From a checkpoint of a small mixture-of-experts model trained on Wikipedia: width 224.
Below are experts of layer 6 (counted from 0) of a mixture-of-experts language model. Rows are named router (the router's row for the expert), down (a neuron's output weights, with its number) and show model dimensions 0-223. Each number is 500 + 50 x the weight over its row's rms, rounded and kept within 0 to 999. Numbers have three digits each.
Before each expert's rows: "raises" lists some tokens whose logits its average output raises strongly, later layers aside; "comes before" lists some tokens at least twice as common just after its tokens as in all text. This comes from a sample of Wikipedia text that the model never trained on. Tokens count by the router's weight.

# expert 20
raises: "|", "==", "==="
comes before: "-", "|", " The", "==", " In", " He"
router:534483523409479479521428501519510458565433403537586403548384392549503523501522460499567449518509501466536406559437440509505545502483560601516591545477482409521455453541496546460487437487443433492449519542515535425588491508426530418425510473465419478547490478413469521551557481471507488530449513526559563483514546437492553567480499478533426575549476482481435473435333518493494503497424557548532573508468567452486526492553496515446489451449502454492481451543577493550464510500523467520575506589478535591553512550395485494499412566493470555571595538458447539541449535578439485437561481506504430447491450559551503480619515447542533410498418531453477506447467575555534485535400
down0:458563521473496544503402505538494608514469657566404440566447518423514471570514487554495525508490470449495521444492473493478481519558519407595468429543465467492476478532459429490534558514494547508552438534557416493530473453492483505518487484466460450559477488634536495498487564453507453546599514531529523623429497416411551469458454545498555545571517462463391527452522515461444508522497417527493573607603484472456590513479600482551504532474453560431481450483473466595493456448511470545484457545497490469542473434522550497562508394590532504487475550631482519452496543541464532514530500442401408556572538425558396608494490501459492479489476390492508513491531490489449473432511
down1:525457604535418489530536545505504478582499485535488501449498577423450559512551476436483418502511448512382455538452506485604514439477576599521570479569442487508413482483499539480462537583515475556560465469546522533514462509490536419414492608541602488415447659477485586487561512504485535573421484534479511581505472470502424479592488452507446487534503455541446448411412522543543576443526515489590505496542521417433557469484500538556556623578506536462494510455458497478523523536547488524507475558531464548554544567479538374482482516445475407510448552419476453530510479586443439492523483514449491475433470565521596583495510400389499518455482452473428466457481503536509541498519
down2:486464490510594471432508505546497501513452427539515475541474428449552484560546509479538445506467438521549523441475488540407458573433504542632461518488558450452494487491570454422488593470601560444429504460537509612595530623410524556478574463431471437433513406410465468614512515519540495449537528568476489491375545504543477496508578410489513522465525427474533508435473510582442530506480418545500592538512464470474484446521537496524493553502488464503488507432523501488499384486600485495489506493498484501403501565512389468488491565420463525514518465513425540524578474441525457525490579518525611610523545446568494486516544549511555529494455419445629607484478505453488525473479
down3:531439593593549524505494547584472487533553475450572500398397466607512588588582464411511518539502501503402509524452398396466533533502488543449489505513545489512536453534490498533519593433428548418477416562440441536476506543574502524495561468431524596452511534536440440588557491483519523457518424539528480552442469561511551557570529419555531522438379478487530527411454503555472468430564391502545469499395541554538487578502475566498511499516479561485468534550557443430450439519483480568498535532520527531431484466486523520483516419554443423504445575425438461469512428516487559539543453496385498578484474398535440501442483473488428452530569525516523506515481500491571557531493
down4:477556458465447531411438534535527525471478429548537488464532471451546411498537481468527433418571509533580525525541520537529546490459525422538595440458588455563387533434592525532500456521561584479446427474516540523537467532541537571427498536409477500537500445460569478512482463571556483472460492530548524432423484466426475510479463618563502477548547497441525402481570487496503559559487443432592496428478499521456497570509462557485494525486442584470443437490541394513561512403496585492544550521535550469447511527484549468620497633543596476417418529511588475539516525501475429494496533455518411580479448489515503518495555504542491555444396425633440495431483540500478467486499
down5:559562523438452531509462485566376550566426472536536499544515481422593536508538453454445477468502502440468465445497457505442598491423553490568510507552503528490605494560504466555515550485558517462584455549545536554476459437510503596482488478456494450462491476581537506582456484479507482496540494554499395628457479411473444368444556482359584474422557434402549482508529439520501427486546461509552421535585598525495533592427544549464547467515501517498497452491618508534471495478564460549558530475581530425427543471475538501481439442526456459521537564457434559569495476522553419437485511437406441462509438529514575483473470524469528584528547507531461581481464504506554526467545
down6:532563496500558491578415481475418502531638461513429565454558499507507637487546555475465515508514417522467522481557474533439567519537477463507517556511467414555478464540439510452429488457488507502464664532524513441587530514385544562488416520533513459460588486523406465419424536475500565484619521534410476596524466540526495459497498533591504423623531532539514580550502482446479544518403524457511513479438436419514471527496493442508459510471562503558562560502440428543452512508412464446464544495470507470542590545467567590491496551463522486411514513476473436546543482594474474498465556501496471403488485388494480527462507597551556477513461451434402530484560486505488473486460
down7:521552554612487515561463427491517508491454521570416450535543452518467436503397466535579598506547505475611509574481415508411561583539453485511437508548491428426487499495555580479463454444569483497539355555536502532572515555515535509533468470486536540544536578523545477497502522445546472457519349581463500497484577501381500484536515474418571499527540561479582540423554439527464457490398531525418434459455507469562426536493456538587543438508440552446464397421533543490555554535528513486462481514552527483440466519581472506510519517522450539508434515499500517541473574532513491529447446533477391492586544445455402437448504553497492442539456564496486598517491496412558461448486
down8:548538499463475561439445530556495449588579422473456447527505487443441484421513435572559473435558501514540446458519496553499440473538457484513540516486455552467506521461528513461523551527525492608435380519483424485335453515587521481502459507640524485471500540420512452524552541567479488506516550584534452464539518432563516584484446428546563453533538440442565532505514555508574565433596551578420575513548561470436438516525475461460430484518413432486456511474433538527417440567551545466450593453557485488540499498568483475597484551524473499553436494434489410411481589600531492479461454544460510490470539543479527476499538449608482550473454522428454530509463483490438512599510

# expert 26
raises: "lex", "ka", "ful"
comes before: ",", " of", "1", " to", "2", " he"
router:475428502446513453534440488500515488481490483518507505592411447508548511455471453549543498507481503467513459545409440559518528564477569575460565550446563472536467463560489532568455443498422480510477561576558527461548439543452561451505416403423490456575516483485444588583497422460415426572412559520582560608536534441440590570437477471544475456471473483563455468441425543537504474431503455533498504563472537471467464474510473487483388494470540385496474412564620451497470569514514519510550513570493554502433561534441493470546466535467442559512542543535506529565539639455458406463549475553468428517500479544547555499590546430562511476472470527482356584474505509522547485495466
down1:484530406437531475465576421550537526491543494565510475566426517481616517462520560512439569458397579490493510481534451520556502583573525498427525454479452553459504482572559518443558425494428473487468661547458491587531478581564430469444470481506463450499619575492533441456498531561540484541518513520430541441459511499549480457443499488456505458521490512479448513398497510542468558454524412464539496458518440502487492513527552508552480511555527530543607601427450449566381567611527533454477506553503430436518478553462523384472500479592498477544552457512455517428519484428467592490580392400503511501496475509473405569429451539519496481501409541523551473519428530505523503545558
down2:530556549491467527543537502499526596601566466563534450479548398493499399491518508389516515535496471494494478493536588450494504523477548436499484522515560446479493453516573472445416513474503546421434505567431594510485498388547606504545479627453585509587455468457491458532462523535557623451524576567515408489459390502576416472496599474415459456517521477553554501449484487502457569416551534599474567525475497419520503428458515530421506512428544549549500513550454484497560497509461549491528491534508546525555544460532578499460417403513524403554532513559449475476487490518487494525516464476566513463464511504409443516522535493508484594477408462492564474464488318488476432503501
down3:537539494593453503556462473549378536460459372473462549444511495519468542435484410539493525497491462503477456490516541442599475557603490479569563447491503545433481481464501488459391500544509540552514421440528471533455485461532559507488407445446527597492417489461521525501502588529531502493477431445578432602543510469448440363531378514544557499548485580501395546496407516531517412594489512575555517467469472474486483468466483492436621551581425532455486474500495462495569567546456533559510426536465578538485579516476550525482454487568483544545561446444498445516532540575437531480474521541468444538561476493392551523467557441482461531505472530438499570440525609497494537573461
down4:498433532541447475483480579509445557568499478506527430506449511579603490465447443543548474541499522471503490567314550522562495491472527428459598512483533541439469632511485487495536546518467516516433464465447415534464410480441564524503493485466470546516624445552450426547471582510531488529527472469465538505495490468475459522473633377504542496546458530555473498519438505395547541550492545568456494487504551538585447520506536454631464458541504565422583495475460583550482450378521528535486549536451535511452510534478485572529499460460506452565569581484495498589539542497508471512424448453501554471446473437469353528491453562554461561562545507542486512496487425438527410439483
down5:455494487474452552508611432450439386517461565594478530433480438484553508571520595510485513420534497440478503501534519564487525455549575508471547488505539518563449478413533532433468545505511481449457595561493440479559529476505567502549586473476510427520516523480518409387465531482568454568535612395465597436481564561359481489504432498457597487419501476451495554482470464577475542499564501487568539495488512512473456510495521544582537560528494530411519535483574421430445592455485459517481519530488459534442501468419497537487512579488609519484529538469517534500449511540536564576439558495448434442498540541500531474491477382428550479438383381489436494530561528577444511497505
down6:442542603499467503584578491489467465489518548556632483496481523533517587550593524468531546543481435429550525505451395493529404511474500450447464419540504469565444512562517466490506548485490504507476492499519570477524588453491486583469402441436555545440473561475399521556486428525563462496462563544623507472513560560455530509385570486394446455512482444401554489526478482518492595534523451567509514320468466490597500562553472506487475561534510587460423509560477517488558440496461625508439528517509466475530608452521415391492464552458497500533491486573493450499464533437528579522471525476548483541448571523486517483541465518476511433501495344502497506508491453506524496514513
down7:496498524512608410446466473432456546480504490449540532497544457440467408474437440559423532536519494466425379545444526523545480610571530561430513573528473570508536462553440483473481480504509450460537496489508544481459510545473490563530562494426488466484498530570537501522511471506445471504440494464523520493507577422525426549438475441644558520407503506470447434557555469412486489473628507551488527513420530528517504417524430486484515525511571539537538574559526620538516543520568548426459545483516502589465526481377487541488523427429461403503568613572417495516419482589470510541451489494446385526425487628523546418491448566447528503502456562520466467543498543485535463488525
down8:503406487480559555495529527399495543580608566447521478549511463433460426482507530407468484487419489479517513469465514484510491503527631553509573539581444554482406468485417489547493431536472568512436533451522544483510532509431483494573472527510491595570472518496477542511462514509481444513565468546486556538497471487518577450457518428408458506492512461578446397449544586521511515511435503524381580445515386563534439498477552492559444479575566495602494493516456500538494450470506434576363605545517517501536502456463477467473490514513547559536363501504592494484438599504539501466449534508450504493593556499497552561474455561562511529513579507352431435500415537503510472445505
down9:496493474550472624434601447489562491520443514438455501454471455469500544523430545449559551481416494496479491484436526567443523439467559407426568475552540539465568532479515482515467519490503502457542490518542485487403561494605494474452436532403498548498557480506499412556521504436503526487568597501484540506513505539501526475526564524533508568498399562501504539601421515422550582500491461517507496535417558528543523591555567484502483516524560623433413531456484516561438502479460556622533560421391464563507512467451476377478462462456544454468567507439581532501396514499386535578535534486552514405561521468589458508465450527510544525450415447445482469526474566544412513537450

# expert 8
raises: " of", ",", ".", ";", " ("
comes before: " of", ",", ".", " in", " to", " and"
router:472459461464438536559450436564510481551492462583527507511442479461540481415450523506548415422540494460649487491507470543539554568398515560467553484500508507531448571549515541532397451493537496517441522609592597419534481520440523473493458482516428443606453432474511581555486465490418402538434582529490489480547539420484511554460536379477385507575499532492465549486423533425449449464449471552466513554484506425449472497569524451527416479476535511530504406549534459506495560469518482558555529515505595562554539545476468573546403529469456555472555577456435553508521527477443499518573450522544404439561471563525525487529576457539487459517463488420413505463441493535547445547436
down0:441497569446502504566400486456491523535512503581519530572552459444422563452452485512458502557519472451471486521509481508591546518515515620531592437532565595503472472433511555433584400439369607464635506422540568551475464484545527515550442520531538535459375572562531524530528515483495539472575463529511477465477539532450446493548446535491517592457546576495464447402542423485434368519539519472461461464485555505489491413542471489373546507544447525578530565488531473421512464502469416538498506507511552534509484461530488455539476494510422528511490497592376527450565496463468504450445490511576466459533566466575440486530527495456444461520444519483514385457587514466486519567512
down1:483533513440533549532434482541471405569470506457554503453377566478487380504447475461405497447434501550557530545477552545432509381542541464554496516374510545475532451486528537455557370489492577531518478469564595514488506513437465474540437462592487480536514464486490487538397434501484600475513552573357570472513536507575502605504433424438472473581585488462481520512541481466454493532571490455455435480517550484480487458528570532493480539507546459526475475432494513540444569544557494428517448609587570555469420444544474507481601476523611465498488552418489511474436441480525481497482530569534537539533542550431550537511475485521478466512584470557559487544512556500529540399421
down2:421474381500483490448555534533461499477454439551538469510478453429468510479434501451558526468453525535519529476511521500497482506494546412526505587467566429458655519512486503483516517460550527521469579548491496528403428498462507452559522513454475509429518509515500490614439444589461447480548587486598541503444509621458558484503605454435469509461495485529492359443486488486542536436479519526451519516538508401577516496472541486547582538463432471566595479537457474439512541605463540547547452437356493414544576497573462488526439472474516556455499564544567513465413475545489511548505557435341524495571486526452492497581501505556541450427503511475569560442559482452494440507575
down3:479338487513533480483479509463480460447458491420494472550408491541487520470537494521567513533530479609545538474448566479482548465489576509449533492415558468485429512455494470469536439523500519596561492537546573451489475460463500534513492484468449476556485520532537556533496443532479471547483459486414542381562597601392554548478486404509544538479493383474611533593535473548516579571501507528440538487526615496450561476553548473493557452455512567497420435538549501442499527501449506457539499517389463562404518384490486526537547453594538418423492478511553481539424493392502452469501623435530420483492441451583403505538493492514548471563469506479458523555569555521484571510520
down4:488552543502497469529403460492561478541473522537427418474540536552577544565470488535514558564439533520487466545510463560409499577460470433470461526478572472553465515542607461460524449464435579488485593524441512448573478474544502548446495444551565438399526465515518433587449516519517484456464586445503514426459507441500523536604481520458527454549434499587570468558447382502445452429608508473559533556467536460556533468471468585414474533460532511491471524512504475527525561510503522490567355526437463461465655541463533635542555536480501524507500520549511435517540505512531461488477390502452493570498413487397399447522487483397457535559450470486510514535547506572441557459483
down5:447636528502476472464460466478416432432495472447475533543578409520408414530457451515485618560574451517494509533423535448584547506524557547447565451431521505518405496410439571510507512440463493423512490468601529409391475493551491583514493558512425435553503574501615533527454493491492587523545539566424537521488497512398463518484343514585452524558496548446432493545525441470430570463504462499548519477507535522517490459438507476439449519496517511515505527506563502528531466490464487522524615594512469497477457551431539436551484565477519523462529464460494575526514515506549518465576535577519452508482437456545391523515458454510459611583595477469546409493530525488474441532482
down6:531503449568524458498507557499532457518552512445605531617608425540517477545604442450479482609487478473481523512466494482465482477458582621484389479555536492513410461469532588537571602433439479521546534476514550450505482456450461554482539503517444469558335558492560516440597520468525532488503404405520492488500463489457504445485508578474578522470452473588531458397476393508492496440473615557527492553526555430549440521472461451525537497476444530527504476510501543582447510498480545458586494551497519517390491543463508523495553549547506457471441522406534467519593405525540496458459384449579498509505499515430457474540464557463448533533434505489573549439540532548516449474561
down7:525514500522462512527469469570446484471409562417510523556510487572427490467558423555545458612494388484535633472442559557513501435472611442514521522480413505582442565508559463529477516502540580580453443550490514478440498502502518497497488525428557457497555492536498537521514576490486396455486513556480503632525508541553526495460417447474459462496482484432519476587418577521481517511539439547422573472613615423504518450571486527427563492496430420500503534537578518538376530511556488454494495434500425549551531480537428460518444427477555592459541521501564501517464501549438485527556456472417557485622497494433497514475527422446498500471574403495487523544534430508462438458450
down8:531423583371559511538486583546527433510480609465473518454519497509628469454564525495589462511401412520500519410515488547429504539544488479457572480475545395584589493404425496488453510532503517494522559491546522563523417427560515465456542525553482495518481509519494471426487471444492580432459398413472482483546432533470486516480483501510471554568498447491488557488479575529470461526457394433525479557448536591500515457517553565466558555560468488455537571509482454428427573458592468533543562453487513519462503430455510512433407590502532611564464474495522541454456438531538488550458460534423513540491565590516577433458577535493567446413533535429433515518471513549547510435547